Experts of a small language model: 8 picks a token.
Below are experts of layer 6 (counted from 0) of a mixture-of-experts language model. Rows are named router (the router's row for the expert) and show model dimensions 0-95. Each number is 500 + 40 x the weight over its row's rms, rounded and kept within 0 to 999. Numbers have three digits each.
After each expert's rows: a language model's description of what the expert responds to. This comes from a sample of Wikipedia text that the model never trained on.

# expert 29
router:490537513469512446460443482512578458512476458531533489530520535493449474560481435513471479517493499506501493510539496546555441543499470472480464459604452547525411552528589535518509515456462387534514544519561541523441479444476463430487491521537481467551533480443472510493480543532569505479
Description: Capitalized first pieces of surnames and place names, such as Rh(odes), How(ard), B, K, North, Park, West.

# expert 45
router:504499516432521489539529587538532516495539464510485504516544462501477482535522449471470458419547424492519418532462461498462473426488489538452485470471468557550490502538451495468543482462453409496549463437565499549521517529559549497476541557585449509512546473556536547443505532512468524542
Description: Counting words and quantities like two, three, six, million, several, years, plus word middles such as anal(ysis), anom(aly), Rec(ording).

# expert 36
router:514467459422419511492499497582470549562555461532446434537543467493508490583468463439555532480486486510536454519507441474464474462451477480519473502487482449527558485484427493479514438475591511512504509491479494492512498551536496557532496503535435508477514430558449536511534539587579527540
Description: Nationality and descriptive adjectives like American, local, new, social, plus suffix pieces like -ical and cy in motorcycle.

# expert 18
router:540433536476512529469480534470515479517552512521432494503429509517506465553487433534463548539543545561514521477434434478496495550433518488447514509452463552474559494547475581492501539554469461534514516562498485425524497430471565578512492530523574552524482435462469482473548485447447508457
Description: First pieces of longer words, mostly Latin prefixes such as re, imp, con, comp, trans (impassable, repossessed), plus the adverb also.

# expert 50
router:466421530504458457492482443549566485573475549533451463505503546543559577420477487461463532473498584452492533502538496496534463501457501491473514485549481433512491523487461501563492472483549569474551440539446512489524524462474450588578523467484454477464551491470482539537465532573496460491
Description: Prepositions such as by, with, into, on that follow verbs, and repl- in replace, replacement, replay, replicate.

# expert 1
router:466547484496532495497575474455530541546509508476521515498472525458420457531548477518490541524566479559538560458531499529498516491486485493485437370498513485578509457499406441457548521441489492543520461527475557514517495535439462473450478509538430479564430477532538495432553531488537530486
Description: Whole-word common nouns after articles or possessives, such as man, song, town, night, line, often also starting words like manage.

# expert 51
router:479545481481553479485507508431532559544498517538536516488499551539506489554461447555543430504551534490505446499550493501554469441432497444465550523521445502476470516544435552516540453505413419572549445569555527561510457504471521489483520480492473429555457505465516450443472557486507486502
Description: Article an and word-initial pieces like Comp(Tox), mid(fielder), M(anning), common in chemical infoboxes, citations and name lists.

# expert 31
router:524508488493539634533551464439517528429450449487468433492479481544461450514476461517506513459526533554491476471474465464550553567514545552462531439518483502488467494532493466503453555531476520557520569442552584488392514493459534464519542500510467490489526500541490514521508504517547437436
Description: First pieces of split words after a space or line start, such as lif in lifetime, viol in viola, Gl in Glossop.

# expert 12
router:497408534520490476515478462493426460467419505503426496513530494522588491528457507459545510553524477454548487562524472530537569409482446481499502523543533520507578531486435491474464489488498510508551453521455504554494449580516443493480507538470508493469494501570465447455508521584589517524
Description: Articles and quantity words opening a noun phrase, such as the, The, other, more, all, plus stems like hard(core), invest(ments).

# expert 10
router:480512530508556457527464482495448446567506472550474575471480493562445536460434450450585475509585444493480484461579456514594533492526515547481533569547521489482482556432527498513504553546470494531495502531530555540473501437444502435531507497519495479534495506461452482485442549487477544444
Description: Verbs is, was, are, were, has mainly right after a subject, plus ", and", semicolons, dashes and empty table cells like "|  |".

# expert 28
router:456439582521577525498476450437491502501427460538458494534426512471464550509478513481583532499449559543514462458550473445534519507423483549540482519446498539451460507511436481534544531568487501523538449491482525533542469503474544490559480440541469472556535484429463537497490490580503455515
Description: First fragment of a lowercase word split into pieces, such as cop(yright), mod(ulating), opt(imal), pict(ures), p(osts), with an ending still to come.

# expert 8
router:525522459471507480490468421525545555498549545575526482537430492501495472548482513517548534428578488460529521498488455517538433473470471529512531548468471420491496518490505561537542499469455441503495437620465443432541536459509515537493452508510537454525467483537521494433602500520469499518
Description: Numbers and dashes inside sports statistics tables, plus short word pieces ending names, such as Shenando-ah, Bellucc-i, alco-h.

# expert 47
router:459487474536537516528525473458550559416476487485583511522431507579453519550479410530522523467455484525553528427500463545546521473425478548515545448455417551472466498465542527465489521471441496522516465544505531482512553515448563489518505520537534426499487506495488468468566488451429537484
Description: Line breaks ending table rows after pipes, especially in election results, plus capital-letter word starts like S, K, D in cells.

# expert 16
router:498441508467495449463446487460500536562449488534423521498578516478550551462462473544526516465548558567490531506461529513549464478466505468471445523528467519529557575496522521509433426511459513475524500450544543511562582576504446460442566461458505497556530464448509517533508494548459457478
Description: Verbs of achievement or creation such as made, won, received, wrote, suffix pieces like -ed, -ated, and the word-start import in importance, imported.

# expert 4
router:517450511565477465482526483490408407505474553508460490466507475525555572462489554477570459569535572480402533554504541452558560497468566447463492555486550485488499495488449456512492453500511544461531442530522499511439438453481465472544536515484480550528531521497509483506448496531522540558
Description: Prepositions, often fused with the, and copulas in running prose, such as by, of the, for the, was; also infobox field labels like "- Type", "- Genre".

# expert 40
router:553503541512562463486424555477520542524554534512477563518544568452507478564470489446473507524530546469466510476511486461469474434492491454483475530496462500583459476517461595459434442471506441480539507532466534443529480500450523518541454482589615466473502519476470530521501462476459521447
Description: Pronouns and determiners like it, she, this, a, one; table pipe cells; and the piece lic in licensed, licence.

# expert 56
router:533462548468498442544478543570548548559527501564461540534513524528538512514407539521518468398534556563474476486517471429485487453519441472488498427523494440449465537539480513555538524482542530540513513531460495524454426548564552563471510528476491533463449486503515518539502535503441437503
Description: Biography openings and section headings such as Early life or Career, and phrases like was born, graduated, is a, American.

# expert 59
router:490551490563523585496558481477474535473431481431411439466556517538497442446539471452493523530486511542432530475549532539530575534556531532515453471495525515507524493472490430517446461558477556540503514433489523495423487454500473447529507478512500529437528558533473498527442490525574453521
Description: First piece of a common word split into fragments, such as sched(ule), immedi(ate), mus(cle), vis(itor), rock(et).

# expert 54
router:437507498470514539522513411444546544525447461481574482533507458508509523459531474512506513488433503565518473486515521511557520480518539568492538527517539473473577475499495542522497500516437452452539362449505460604511461498486527494443521497468501571565507461530482469459585510516544463502
Description: Middle and early pieces of words and names, like proper(ties), neighbor(hood), inn(ovative), exp(editions), and words like all, other.

# expert 19
router:432571488498467597461497473558535552536488466499563427532480460450480421544529551543481493489469469525491471458464521547447510503492513547544458547447429480462549448597508542428519452466469509486484586479474525486521555524509460504467466503466458502534517501519538507498555540493547438514
Description: Second pieces of names and codes after a capital letter, such as ull in Abdullah, riz in Grizzlies, osn in Bosnian.

# expert 23
router:504456492507451438522494485515506529539519495461470478552504448484564516551496553469572513567511569490570495492428543478506431458457446469485463567567491540526489489474459526473478541485520420539510451522439519539452422525516523513421442521412486511516517535577546473545535534490500467543
Description: Colour words like dark and light in species descriptions, conjunctions such as while, because, until, the verb said, and sentence-ending periods.

# expert 34
router:475495542437404540506518530501522522538483533510506474537533502447494468469452493511541485477525553490557505525432628518414475428498512425404534514458534509431517470487526515528520423488502521466468581483479515521483536565558504483459533527498439566508491527536524564478543508457504501505
Description: Middle or opening pieces of longer words, above all hon in honour or honor, plus uct in reluctantly, ortun, igr, orm.

# expert 44
router:502468484551507491513568517485444457554532491520555472483494452427562505454532533509574504556475567465478527506490552492477456452445554443537488595509511431531590467515495471480535478448491541454420507469506468549485420506547511497482446495453437548515543494459456506563483499460488551523
Description: The word and after nouns or verbs, and second pieces completing words, such as av-oid, s-earch, godd-ess, term-inus.

# expert 39
router:491412534481452451448401502485457415498507506510446513484495526583564564492478523431555441532558539500519513476540438525555552554569506547478520496491512523519531546502512460494466516489517479500561401550466503505544560449495468519560541542436535479501480483516493485502535475541440511502
Description: Prepositions and quantifiers like with, under, between, most, former, the verb leading in leading up to, and list-item dashes in infoboxes.

# expert 2
router:455440549465424441497448478534541500518497462490428466500600501487585491548475483497625497529483537572490519481511532606532508557492464503498489517495530509539486466494408489500511522505575509514555448503458487484550488528510515498482551543490508543526411493531469449499498504495485450564
Description: Frequent adjectives, determiners and word starts after "the" or "a", such as its, other, former, national, and stand in standards.

# expert 9
router:543486508459528504543498501484536491501585487509548508472419486488446470463466532612462492450504472440507467540487524527548477496489524497533517434468467448515520508489559525554498558479458511513470484509408529427535456565409550492495514481517563564530449464487503557476615509456493510478
Description: Punctuation, capital letters and digits inside number lists, tables and acronyms, such as commas in 1,907, brackets before (10), initials like PRI.

# expert 38
router:497600542564519476465530499528513561462489441471577524530520455440464417587465529547457555503498526458519453427493507503490482487501465503499526529569491491476470478509542489507606465489565481519426575510498552461484450525506466503436431461469439474480539491508464525498465488542499454517
Description: First names and surname pieces in lists of people, such as William, James, Thompson, -son, -berg, -wood, Eis-enh-ower.

# expert 5
router:518490472470510491527464496468494495463566498521528481529449484432458469481498518506528551458473445447514552422499525522523482449414510468476544468559455554514455583512544579538549540494505458512534538612475477459501536476428506513460436549457531482556509531464482470496533553420475565483
Description: Word fragments, closing parentheses and punctuation inside tables and track lists, such as name endings, times' colons, and ° signs.

# expert 42
router:535502423482564518515484521456559495425496518426512523555447450470486532496554508484495507466410437537527501493527512485500519484509547512480526474493518482529549522576536528538442556526476546446501445470426445454498568504462535474454528510434597504536424483499495519488556463538426513445
Description: Short letter or consonant fragments inside or starting words, like l in monoplane, m in realm, sugg, rel, plus decimal points.